{"d_model": 224, "n_kv_head": 4, "norm_place": "pre", "qk_norm": false, "parallel_block": false, "init_std_up": 0.026, "init_std_down": 0.0, "schedule": "wsd", "decay_shape": "linear"}
Below are experts of layer 7 (counted from 0) of a mixture-of-experts language model. Rows are named router (the router's row for the expert), gate (a neuron's input weights, with its number), up (a neuron's input weights, with its number) and show model dimensions 0-223. Each number is 128 + 24 x the weight over its row's rms, rounded and kept within 0 to 255. Numbers have three digits each.
After each expert's rows: a language model's description of what the expert responds to. This comes from a sample of Wikipedia text that the model never trained on.

# expert 9
router:157127149070103124176138112178125148108109107101143143151100113076117128103147126116121150155094152159106139139102161117131123149117079149149108151149123136116106101134131111162122119118114153157171162130079168112117110125134162162153157118129126101105157107086155115107117143101119144115167132132131092157136094091094116120154100108159159125147137122106124114156101118106133154124181146120148159074088127117150122152126071137161173092156144111120108145108112147137113095093109164172145164158147108169115186166082131083147142142125136111112104124123125119158111144135169114120141096119099134115135133132133139120130137101150132100153157091107108128105122118096087148123140
gate1:104111137108136101131134110157102093153125148167145114117104125114120119102111144170098112089069129144139088130105139128116141130152156118156125138170126078092146143142125150114083106114119140123135141154151164093126134139132103087134160119133124066112142100124129127115101105133132155114132124175156124110121148129144088111125162088195119156178190116101148138126122098113130149167106164133087129123137137105138150128131117145096114142090106128105145114101153147129161107119114186117121166129181142076106088091159156164113156121154136137088087171146137110127137153118147157128149176137153136136120113122097140148120120129119161127122175139092087129128157137154150135127157
up1:135100184164131154079150115131129133125116111146132114161130143173133130122134071125133120121095112144156118119103094146122151134154163143132120168124144157124133135165145128119089165126145116146090123130145114156100156145102142118153147146139111181128126118137166164100164077099155120185117122143128096121100106091130143120116104135146113125168144133151160109135117112114178128161145095149139173150126144129143156130136102123082120140183119110137103109116115094122153119103172104105150155102177062123179123151114147121172116172134126128163171131134143121098141152115097101135117160130117094108151118113138124132116123101158164160155121086130180163108120111096108150128100
gate2:157105086189133153119128121099145097101152106086089087164136070140144148091168116130125152141168128146125137108109115136098078109106069116071158132138162102116149152117122138165106165159181168106114105115099113128083145136124157146162129112150154167119118121129105141128108121127166125143153103149122130127170118108080171137148097159137115140143139130114165139125125130131119110088148114148145146088146149165152098126090099116147118150113139101114122106174114136150111088119098142130177139119125186118139118126092106129142167129145138178147109115128153138117152114144119128103139126075158096152082138123126130149130098133121130126144146113107143103156114110114125130155151
up2:156143173119146129116167102127096121151111087101101117071164132135131145145111101147109116114090149136102154107110144163120094107116146157151116163116125186106166141105141082166110201080161124142110109102127115132152125121119189111130144095116084141142111097110149138117112126151153156107110105088124097145137116156161118141134134134113119099126123106159084091159141121150116131123103174117130109129146119118130084124112146133124140118143112130109094139131135115095109140100090115152118117162112079125078155145179102114140149116093115156150129110072078129167133153137125106139101129106106104052123108128153138150107135138123114151120114141109126132098139175131126144146139
gate3:120103130114114140163108136125107109169120148073166128139125102106131141151087142158136164126144123093095160143075128154087149125142059141089105145163100095112108126102138103133134138132105133117120141171164125127108139109087118152138153121158137105126074169116129146134108120107077153129168108136133123128150139129145150160142117078139158125148101095102174148145147150117163152116181081156125153133089163131113134088132128140108159130103157147135150139121106114105146127114128160118162153140113148144127126100129153133119153111107196114162154114135114122091168174169106131128093162116140168132134149102113135117124135132175098169127139180158132132135126118135101133118101
up3:084099108116100125120120137124144104110086125140110119135147105079102152163117170100128106120157156117130111090147161147115148135132098172117092141106143126146142106186120152162179134128104084089101132127146151139096127100137127120177150116115119148122135144098116110122110118095106126158106105142181146149111144097138088147136130120155153096107139127108102062105124106130131146126149119159095103168127163109106156120132126145125154159064126128164097108139127134152114152158119127117146111119142094125095143129110155122119099128071196136126067122104131081122152133163156141114143118124125170081138160124110166138138136151129112136135125138078148092147128144121156160105102
gate4:122113096135109132125112116134099121130143141146129118184099154103161084078130157125170107144128123143136091113136120127169105072111130102093136104158086150101121105100090167134127145071170172140164120167112166122131158119123116122112134104140124138128098120135133121133123141107157142124119101123110083138135096104121115122174070139142098093113128091070157121121110150173149108100113130156151122081137103115126098111133128123144134148152144109164121142130122129153142124121081158161081154118097122139125095125110136121146183142105142174130129124122166092139159134130163126141146098140117151148132093129104136113101098174122148154164119135174126151114153067136149130153094
up4:197184122111161168184119139132118115116136147097140143144105092115132082195143149160109137118141160144121081107148185096153109159120129097121155124110130129136129172119128154096079102095170105112125089118125120148154125164159129109113135136147177138113141159093165130138101094133103115136093108098141137143101119151116153106152122157153134157178151144147107095116151177098115122123089149104117142170125151100121080154156137111171123162104179094142117153121099095158173134127154139139105133145153127133133085155123114143135126155109118154145150118125087104116137119162139130135133145132127126138125171109144140109142135104125127119157099140107164133123153117118118135136120
What it handles: Mid-word consonant pieces. Short word pieces inside longer words, often consonant clusters or syllables like fus-el-age, tr, sk, athlet, log, especially in aircraft descriptions.

# expert 2
router:162133116112068132160129139174099118103119153104115107176076148128162151114118115077175149151112087153104116160116148131110147123114126141151094140126151113108108117123181083150125130117107161133114136170091138127152108146135152142157102095144120096102155116113139124150132126098129144123123139131174096151179104124125101102155100115140138111138141130098094094119128086098168117124160159107138164109147119090110133169136139155136156127158137165110122154139122136148122125133100148166139181188094157139138168129113158108125130141139112164115131122146103117171087140106138097109155125133119147120149125094116137144082137091159135162168161114099100114143113110102137128072144
gate2:105119114124111098112132108111145130139155130166132143126163117142099122166104134135095150087111123135163137098139115127123108154155107100110158135134117137117078107201136092166096141089124115103141131096128133136078099087105120112111141125126116129170108087078121148098103109104098160148149116135125101140120146143143136073203121120137110138157147141086118104125159091119117073121073111152135128100135141103135113070082101094094124121139139125150158106171147148124170111089104148126120152106160139104136104123147091147141141163116136145134124157155135178111160172159104145139148182122105124130139140132115086132130135149126106101122119145126129158135173148111121130128111
up2:140138106157121104162116151141102154143167192129099101084097157147146152096156110124102174139155157116115127142119131147145114113144101142115120154128181143176133110140112159087183097134149088174141139113148133148123107181139147103139118130138163127143135186141126183119123105111124114134137154144111167107151104096138145177141114123117108109155096118135114120123151090126144172104130130122095120132123122159084153127102130125110183134116126134137136130128164122121134151186149122187135098156125129112146100136144141119160165089186140142134131087152109138095124074112103164144111102146139101112141117098101109116106156129104130108130100144151149143166132134137120090145112
gate3:097131159155118101103100155109150109104110149138159122116110081116091164123100128096131118109129132132135159129149128104104111109124116160133106117129118136157168145128141148118083083140103108095108100127189125095112123091129115093157083182104126120177105109109120105128097076116132127159117125129112150132136157156137095106057151133147164126117131127129116104103127152120129156106122089189085108139163165124112103115097128143074102100103107100124089127134148136130127148142149107134093129092122095154129131135129085158112127116097112140137121149120128151108138130101105138089143134105103136131108116131101102150135115124166156141113152144117100168097158084061097089101137
up3:108141092162092144099134130123125123161147129133104132143119101127129070081120109101159188127105135141138184130137168107187158103129150113180104068127119135110144120110087089152105116112123116149125108139121148151180115165135130096140169147178095095142178163111121124155113143113097118130131130111143123152147136099118138131147140136148119116125140120166132159154184094171172128111141132138145123094112112119142126161125127139115135082152117069160144121117132152155086145143142096130103126104128143166096128119117102127131170128144132143095167157115096143149154137092121158134130147135117079158127128139145164093163151084101129115126096141120163130148140102141123139152143
gate4:120177121106200159111115137142157128119112132136083167162124160094096120109123126118083122159133145167153032136126154132151113072131160109122152115132121133157115117134149119105117113132155136131126114116134138155119157104151162141158083109107141104123130145109106117119109108118174134147128104159172141109159181105159083172140158141142112117120142117149124135131129127103122106129154137143125148127129135161093157121110092123127118154119067136138115124110136175101133162104134114131142145102164125125138145112138073103151161126113103156145083102118121155123121107126095084083108133134131131075126085082157137126138081085095136161120110141118134132134121089134121131132111
up4:137151121136113116131127136132095127158134133107119135157113123169157101121092098150166163128118062096113104154127121118115175148084132106135128143107159132175103112128107129157138134116097119108121150144088091070182093124115125076146105134133092132128161134166150162123123144150096163138149143075124124123064137137102129128162131085145161132166137135109099116148117103140087117099076103109098164123131131116100148145113126157172089120129172159128141133109121150167145087140101135144112123108104129107120141125150137117139128119179139115182143106117154128109124055119127136138107148136153132147098149172136162154125138164140143119119120167149129114144146149118105110167153
gate5:122089161142119104088135125132152107115143092134130128157144094153125101098118202149159125146108127149140148096152157144130108120156145104119144095132151154057127136100156142144119109139142122125156132117140116112111101107157098143115125145116121110136086127145074134142122152114140114175133130138166125159127113140149140148151132125170127131165143123149133084149093145109149122134126091087108129111170141143095100098046090117107157094134107126105102094114140135121097143142138173140139170127194094175136124127126128117138172146105128178125111098073140132159149130162111145106112161150121145119112101091146154154115118135130135104132157107158137127124148106136091135170168
up5:128113153102141115131110131118147107110169125134155095133125117127090122078142173131166114138098097109127099138115143105154137176152148129152152150162169132110135117145131153122135073136130135088126192129138101143132086156130112146117119172137118115160129111102115106182098141129117144107132147127125113137136136117127147139112077117121100114109148114158134081126153127104125159157127092120114112143159144090091110117121111158097149129106128154137089098100148126136150088120127146132129127128150181172160175136129129166082161170145125150112174105099138157135159134153105062098085141130109152152168132155171155127141101142154119122073132153138132116158130148101123116154179
What it handles: Function words in prose. Prepositions, articles and conjunctions in running prose, often fused with the, such as in the, to the, of, and, at the.

# expert 14
router:143117119082086127107110114158125146132121130104152100129095138123163168081141109113152164161114120159110146151120123118088113146087141141134093128129125103089158117124118107182139124116094149148087152135106161110122098142153151131142116106130122127107110118120113132184151125098117128113168146119169101127157090113123104112129116173144136121127121129102104097137107093076174134126168166127158136127128132104120157160117123135145182112160145162114114118132116165121137102122124149163140159151101173139165158118113149113122148134121117165091140146180124141196092128107143143146127139109113176131165138148116121123081124092160149121165182134101122069161098114138100149119134
gate1:089166125143149164106127096135129129119114108149077109109123132090137129125168098123144135142099114211095141111155129112115121134142139089149115142124133106087118111126104090123165139168160097123094100085166073103108155146124116091119107140115141136109108148101076149147141146123137092094102123119120101141134100101121115173146093143144155112113157125130129166125158148098130133152160156098110132096118162139089148133123141163165144090129095108093128116113109174131131151065123131142106160126115147120149099179076132186113117161110110112132151142149095152110107119106129117106118139110147145128155117144108108105134118113159115107130107100085184118120128150152131131129151
up1:168149152118110152122156136149099126104119144131094117117115139153169169089145134144110100119114149127143147153097087113076131143127148113109174116083121126162087134116068148123104131132128132133098146163116136134135188116077139112105100117112129124190128152103120157095124201122135111126135052130127103163160120129130165125147121136123115115096127114130165114118136096141093079162102118115104093101114132116115116136155113140136153124124150100097099115087156110108154151123107094129148153114097129090118155147151088115104100124118133103132132168120079157136144098136120110142154133153152109080139113165102110103140136136117149070141165123124114095122142110164145139139111
gate2:114154118123124131162095148115126131137097137145106163167138152146130121097114124109142105185131135129100102136115149120139085130112131134145099154144173112137128140076185141168165144124132109081117124153147125119169106153130133125145125129103121130121185172150111139134147132091158124109139134121141127083139143119112115131148136104111102177085133111134148117139113133152133110111175129141116153131083139113141151131102183123134093128076121132093161074112114139130114123110123115146135097128101139152116183121145109097125091135177096105122158122125119082154099115140092111201132137177160157122201066138156132108148162114120110148108116125121152119142133153127153104115100
up2:114081129131148128133104127164148092136162109137091113135079095140146109140054140140137131109140130142133186121120139106136125097115098171114140134090136125111111087104178078163118133143110097135142153124191113117106124092130118118116145157143097103198096119113123095139110149152132073129126110132112130131120095102197193135112135107108163113130133126117127105147140100079163141124139137099105137135101121093142122119076145142162109120116139139129114101146123111148113142090135084171135122107133111171135106124165148130080119097140107140157107137107141128142124116129129126117101119170109126142110134158130148094158060122107124111135102119144165112117134140090143140121116
gate3:142128139138141142169118173127118144117158125100126121128117159178138142109118176125112093127131151142099128162169162127094127153093157106113089137120147144152112164124097113114157110134102144169145135143149122169103146151116144116129129121131065136122129115152124123111127093127135079140113159141121142118098128145134124142123110111134173086125125150126108098126123134153165140173115136125110164152131153145120163140153144142105162144098111042114129125130129109122136141160137163119150120111140114109158091150154145170124107160174140142152143161126097102119105085148157096141111090081114155108089120156077183091149092091162099172140142129113166149137106133134128099081123
up3:117152116118140143129143119138151157161123126133093160156169080129155112147140111094095114145102164140135110135053151147121132103109086111119138107097134115133093128129103152121154122132175113121189101144136118148117146157111124130140120135112108125140132172155130126121140126152100134116143112110124121173147122128125134123125121162092130110160145104149149174153123138102105135108154100178120134154103111075166146138085157068156159156114134164130159131098159120154173080110123134134156154129150153122135147135139157121142132096143137135114121067113113135130136158110090100073115176136107127131140103111099101180121094153133136139111099101091131132179170106137074105115138
gate4:140129128171092125115161114170150179159117149122098152102102142059131131141173128122120139120180112093080070126119152158102154117126110112179128142130174151097115137129146108092094122130170117110129139122117155167142123084175105100135156150127114119102100132133093130117161141153195149108164149147135154131083142145114134160130130109142137132125141080136132132117116128149135092099122076144099163122131112106135161186118157118110121136114119127134113136151141151131118106130153117146133130135146156108153119170111103127148121088090118126111105124112128133138206095134129141102123133108084143107124112111106108162138126132123133152100129075149157154148153120155150146142088
up4:145133062121166146148152159118131105142110143117149169094166148142119082130077147129090162053127091127092125144120157186134134106120113164128146125153110160141135132148102196085132144146108124112125111143131134147112138076132138105102090122130135121080115135111100105157146134104100157102133162142123129135111120122178102102138121140121131124127129095113118123127090132113142108127165090141146121116155150157134125139146141129141158094120140146091094131114152170150137123099149134063149149177152104134135118125155134138182137137154138124128127105117159098158122187141126087135146098165126146162153164140120132125126150153146083134145156113144110092127104100152116150161135
What it handles: Determiners and modifiers. Determiners and adjectives right after the or a preposition, such as this, other, new, many, some, different, main.

# expert 10
router:134162111107112116143101155124132074110077145099151141168113134098178137090145131120137137144111129133091140146111132133105133147086133116159089190134144141093113086108160119152116146128115166202122153149099128120123144136163154107150135132146092126140128137130131162147126116121150137100176115161146078135126102123151105119156133156163123113176174111136091114113113121102147132099146158108119131125118125106166105128142126146148133155149168138088105124137117164141121125093122159123167164167091131137152139143068141143105113130127109131098114093101133112143067109104168103106148164138150155131134128109098111098127143125164172157154164121107110126119102116102109140071129
gate1:123138107119129138159132127171123094157126086121123123148133130143102127172134121146135149083147119107110129112088089136113123131148123093123111150124109124163127114088107130151146119129123088129150167143132192128129123138088116156161099098128159086115150086172094139139121129133112081136144135151152128131130124129139134130148108159096131086154112132156112115135107144099086222117110091126147127142123124100133131112147098137153112072119135117132098139122131141104124125114142093107157156157101089064112040124109135104150131172139081077153119118085121140125143096165140168140089111121110185142128159105151125132130116127148112116100138118127113131100160136113122120135146
up1:099162139085147127165117183114138142140124099128130169124147128112132124155205151165134147142137096149110164111138118114153094129118120104148110135150129174127112125092170108146087130143140144164126113129097087096156125122086101079136125090107145078154146150133123114120156147129150123159168102114125159130119109131123126130118121105111159128156112158124103181159105139163150141170139123165148152164107138099138141102151147085143138116153139154072162146130103116108096129085146115107112140119119112160119145151158104127168158117109136102144143145128106111122150151063119115123130151082134132101137098137129125126182112145156099140111137170158104118086131178128103122116154
gate2:141141129133138105102124127076169164111103111168166073141079142094128121147099110102137125104135105123096079142135112117172106093143091113135165107126156109164104096103128132151118129135125142119149116147100120112127114172098189166145137132161146147116086161129174132143136129182120120130137137099137144131100133125141120133151111114126155147083127122091151128123127146135156109141135110115137126145124107115131118117118145125105173123165106083128093135102121158114131085096098130183108174109137126121116101106170149173078136136124126127111113109127112120114139167110167113161145125091145154152088135070148133128137144129110113159163111090126146065148128075135092117128134
up2:079138122150140140113094136143153136077175135156141113124109094114160124107145133110124112113089107126109134131108140108138124125150121093135119112167181132114116161167119105129120128139160104149129153110101121163080116119136098136119095109081118116107132108133122113096138064144114174125104153134212130127111115101134126118095161115136128123171112106148104156146108139160147092091116118126075124147137113101098142134098100148145117173133153111116137159122091108114114116105151077081126167156132107149168139153087144106113126134163134130155109093121123160151146174133134118116079130124156130196112117131105140120126100114117140115161084122128074145134134159131084149134127
gate3:102096160102086140137150117119135136151131119153139114117084146144137080123124135152155126095173174142139134148123114140138077151133159127154121134112139179117134114165161127115095121095100132146145150141155146103156131157154123174089149150152096087097117139189160116137044126108142138155128131119117081105066136093147124132125115159132106147097112129133112173130146129104119142126135140147130107114134134109123134132114086158094145119097122140142171065171128102098127144095110159143150110148146131122106144151179124140156146141124076111128136121113143141124123127132080152120111132130096117085129129149107120124139142119128065121165149128106127095083142131169103149164112
up3:089164154145120126086134114121110141102145116116144127126135095094138135141142126106105081101127092135119086113164123130143132107089096169126126148135137149109166144120186133102135119109118177133114160125126158123100120162109120169136147143139123127063127127096111134160123182123123138161109151144142122133084161136153100130087153083111121138113106134121095128129134154119153153142183145132131085122117137081128153099153164116098170129128112153118132111115142118118179120125126140160158116103137184122122140121079134121111152132104164138135113111103105114153132184134075119107137149098105162097154144141119117139115111139151152072116098076155166086156138138160176125131141
gate4:155129126133123120127121120147113132122148152117110105118137124099132115145086130140139110133120133136123113104161095139134139149112136154184138104110124069079141172134113118105102101111100131132101072119146175156151122126128129156167162081063153129154121117130093142137129140149101117115158125159162118077146125103171111116122118143173102152117133093124166164095124098125111109139096121128173126086129112099140108105149143137111113116087147149109126118078116165143103153162127143143135149147128113118158168179132125091123135160094120092122186115161095130118113111148153164107114151140145155144122108111179113127137137141112088094127125097097116116096148160168176124116072
up4:129168175111171137118096164138135150144104141101192108103080169098092147107174135168107108154150176149157114153161148136113126100107074162131122076141151144154135133150121132077121145158105138139126158096111160142108128089127088115147144158142108129112134105117090152196138126109116099112107126144125125123095136126118152152138110158146157114113137105135110137118072148168120147112170088134135132147135151122112157122158122124137103118141103103137156155112129141153139097115097085168112147119129139105156166129123114140160162120144096121073104121129098113124169134138085115130155132146156130151128149130157133128097133129120135154110106175120120107115114127176124163087134
What it handles: Personal name parts. First names and the following surname initial pieces in person names and lists, such as William, John, Thomas, plus comma or parenthesis after names.

# expert 5
router:142123117102150165091112172179095104134107132105147131150089139126144139113165116124157182143120101122096119133092117132128141124105121142158108137133121173096136113153151102198131148134123153155104127144080145125109141132141170152161117114127142106117126103135143154152147102091113148116127129137155115160127098113137131118154094126164166101179125108106117125123157150101150163132165147097137148107145116082154154158096118145144134130171115120106134102130139163164131085089130154150166163153087149153132148154112167105135152139096126125084151127151102128184111115143158103116111162116136149107176128122109113118134121105131130148157163116125102086144127129092059146127174
gate1:150144137165104143107132127112148120102097170133150129142121132103104158120139112129121090162120132151119148146142152135167124113142113132149152099126132078155123115133110157117105087142129117146094140132144163130111115153146116146131142171108127155115138141099170111134136132109137109129152161172152168135157128124147123099164080131166132094114139142184144160100156158128123131115146075135124096088095083176147149136115152117138128140169137141134155133169143110071109146163122097133077114092136145133125094115139096154102146166181090087136118132121100142145138083138094119138127135146183152157117068078143106119133138186120114128100128130136078110156130158108146128135146
up1:116100152123161123117103139106164098150164141097134123071095108120158092101145126136101090118133102147166132147115152138126148069103157078101135147122130106117140154142144120137154137155186162163134128111128102119061108127102127151091116123129117139154125095112152147122122164105128114122140127110145136130085130112115120108149130120115136081128106149105160123108134116125145112125108126066132123148116117139129102087146127136132124169148138105083161097156140097084067096128118164136129131135137158120059130157113114154112155115111136090062119081117147112149136122149109154140125108141098126166106114121094133085104130099118112133103195112108134131163079129124134133116143
gate2:132135133115144123133120118120158130133133134146164114127119091106168167138143165158100115116102141110127114147113186193120128135121134144152173123102124162129150118103129123142103130169117118173115151100116149139158148159120114122102120159093072103162151170099141155141122112154148102113118080105109135085111142144130091123136167122142145117132121157148090128135130177146127107114137170118128083126168088097124172095149127150154128126124115138118147118133161143129100140158144150093120163099158107119162125171132078136155131137143139128137119072109150074121166119122109164087146125126142141115107071120133118147112152153104139134101147076118187125128135109156112141157182
up2:117149116117181150142151125107115111122147114154101134122134122159113127139146129111142138115127137135178129192127139176128072115160115072117111083092149144151139135145129098149090086121139133142153126107103141180094147135085132122128148117075132082117120134138142143100120090119133177116128120145158100128144105106155127117140127170165153108170140104091110078129157099123156127135142123111146157098103121152116144108117097139112093132134104128121139110089161113106138157116101158145118153121140186121117135074101182132103135136113153152117148189146083140125111135129157117094122119151167066149126106153132115128103179111138114133119143162120130105128179114122148098125126
gate3:097130100119116127150141072118117149122126123135164137156168083134122146119162118147089166116086125123144071119100139130125143156119146114151130132129121126137117110188114129110100128139107094115143161121146150174173158142143180107082151141127104159154119127119134119107140124106117132116102161125171115166111119117170152135148165117148079113120186146135148181103140114146156178127165142149140146151139107109143118121148127134110119119147116124135112118084127114144090090133131184073140079154108115135104083114137155115155109107134144135128097137110107124119111151103123104113151070108132149089103133078151108114125176139119113149104101112114148155108111183097109136152128
up3:094136119063158132119108109124119163166117134148158114135125163109124122131124132156143105133130147112112166113152097110109089119133128121154131119151107104127151131124081150108130104137166159098141076152096124136105126077151121118125120129090136105122155110089110167177091108158120111124131167123121078115106090136157130119144125174117131092162121116090143104100151147139086156124113099175121140074105129132115159156120097097137129148148171120133127118118110159108107108102135104122151171091131136151113175153118122114111165110126151148098129081101089142122165123160132171095084121160112128129157108150102127098120143167131116149129134175097132076114142085165122153131134
gate4:121085092140102105186141094130154096122119139137115122127121132103149115141123153097139129153154137100091137133137152111096127150139149155117166144126144151140122124153120141135129118168089090146148123120120138154152091120136144085164108142139112112100168109154147157079118127121118084126142132112145151140153096131192116098125107116084100127122140120113147158119113112099152127125126145136093119141115162152142158179176110081134083146147128108176166129106126113115142134184134167136155178135107120073149060120174105129102180128151163127133149107111151126160112130131147125121129106107160126128147127132124084165153166148106135136081151139137152078160153136114125125125100
up4:133154153092156142101115112180126144120161111136148149124145111137137098183174101135092152119134166138107109161147130100153128122110135120156124107153128120122108093103137150126139143174124158145118121142139117127134131140134101164118128141114135189089148132093131136137147130137097171149135153163126096132107123148102134102078104139121127157114081122104160092119119117132156113148114117160130158100132098091098124134123140133080152136094157131124079079161157157134141117134160113115109076155120129100122181169108130107121112168147117118141164116102135106066132143096091103123130164176117132135138097099098164137086108105096109141109124143162112148162081154144157112103154
What it handles: Common prose nouns. Everyday nouns after articles or possessives in running prose, such as work, film, appearance, interest, case, route.

# expert 12
router:199144116124099143133154146179119105136127121109122093151109161127134133097131131099170168126157079111146112133092145116139131140123137122133100126154150140091158107136106117157171146129119158155143154123078117106150114156116153156169105119149119087074131117119131127124158097094141128109175148128143112134155098108113153094136128115140158148136138140119106124116129103093156154121151121123149111071123119061135121139105145125147161095129125124076145127136132132166117090070072124154162125130094156117152147121099158157157136134141093170137108123123120154183105147122143067092119145086101109108136152117113149114131150127121160132155109114113128118142120107146096186116140
gate1:108139103123088053140088140118165141068153119148105139103107153118092140073128112156145110140106119129156117170147116119102123137135122128109150156136083120119111138146162110138128144151139126119159145164164095173156128111128125156107141126165125140145089100134125122117174123155140143096133134150133111167107139173107086115184151160122129142105160125119135148100131114129130113144183123116166110163111139129135073139132106136126155140134126113126116111195122113135120125099124081120095120164155149112123167121138155125129082115143133156120131145158110127133189118174136133132159147167089176108160100130107150131121114174141152150132088135158141137106145130172144122127165
up1:142147152097115106157107110119152146129119136134120105154101118067142105134113121120123145111116130115175114144112150083137175087147156153105154147161178167133143117138118128138136143132144126135151124157121128116131137090126144162115105127107156117135132140106111154137142117196123082175088152147127101094109163139115089142127119088124101171142151132127116172078194127105115155168123130109127123117120136082137152063103122116137111139079115124120144107126164134130135107119149149135151123171105132101114087119168162129076173103131087128143111146138107093111127111107185095141116136148129146123109127126066106118116114143128143134076137118144134166124145143101096151153104
gate2:081095162131088125089132120166085153119080134153111155133115163140129137127175100115123106152152084125086100112117118120151169098119142118135137160157090140124130088146170140129138140112097146084148120092158119127085117130093110141132110067161120132123141123134125128137125112121128172153166130132149077137155149126095147080077156140139157142124127135135150093089111143136159171106138155187124162132119115140135160135092096115133147117156095165120138139120115153170130093140137111135148122133122136110091146135110087155107168129115125150124111120101165113142118127100130096133149078105146125109116106108124130058130153147126151120117110133120082119126165102129102170112105
up2:136129106099093121106152125125140123168137105149106125102103151138122108114147128127106143129161128114133140174091140130118151105112129139080179081136109104152122130144113142136117099151132183155138134125106150141102119175142134143081142132192120118117114164099134094142150170113124117118137155120117160087141084137111104137128114123106173155119143175128122064105138168131116137104103133121108107108154198141108096143118104152088174147118081191158112123101113146113142127098128137171122118146099150109129086102102110103134118146151166121124134125126123139101122153118156117127164139126139128059140152136149138109165125159116132131138146136134080114098159146153064148119113
gate3:162149133155145105146133131126132118118093113112141170137140119116086118147084079106104113180141105147136111108114161126159127147127136124099132140129120140105132129153130093139130106128113155178131111087139191097137136178116114171096131079126159135173107149131133149132149141107122167150096157112121125136132159141133122137134111125111099088101169117134141142114129108145162125121125079114154112093077166126085100145130082091090130154158121113138106124127076103114137092107113149153111106182115117091071109126131113145134141161117151086085150144112126112120159128154114175122106101133131133130127145106173110125119105118120121151147137111123066116091155076093126141112098
up3:112114092111094158125139110140148101137109119108147118131125121087097112122106116117097102139135151106147138088138115168154104123097139119110144117155121128137113158103165137108101137123126089101104164149129169116089129141157138125166145102138111140126113131149109147098089101090136166138155158112179154083085131091148132102091191128126134125118156112104201107163120160105174138138133114108136089113142104115135097149167092126085131138122156128117128154128158170128170120131143140067133125150126141135102121126114100139105172145127149104078123089161154130157127106105096166098096160153112102187123145116126116115138160134116108145123165133097130127154121147138164119152091
gate4:125146164155125183155155109090112132103134139113129125150097112120137132089150122123169142144115118136089100180112148151104133118152138125140161103116126123099112116116148121106120179131154154180141127150130127145116085070078171125107131148085102116143118097151161098123094130108101172125186157119128135150155142140122137095133126176109136142127136114105118103193150137155166134085169156135095112094153121128096121136136108152127097133145165120089121139120146159154133161125106163135109141160134147108128123109103157126108179122127076132147154132131131130121101112129158139155104115141134119072117119101127118161142083177127151089163108114095095131094112127149162136129150
up4:156130132102102146175154103117142126093096162141122129122114166156120116181165104094151118101141171115106125143149085162143106122151092129115117116081131110132134142112121146133133140127131129138114111180091145090096102096100151098107090103094080110139093125127112074136101105127136171100115152146146113173139124162134129103101139157095124084126103135131087137159073119109111139146147129136124091106126134138122101116159116129126152102137106087102123142171127144120125145162114172119130126128116120116130128142121112131097201054127100130160117143065101135102145141159111136104126132109145101114135139113132107175127119130147162121160088092092112118101140144156155132136145
What it handles: Mid-word pieces, spatial adjectives. Word pieces after an initial letter, such as -ing, -ine, -ess, and spatial or descriptive adjectives like long, low, near, high, deep.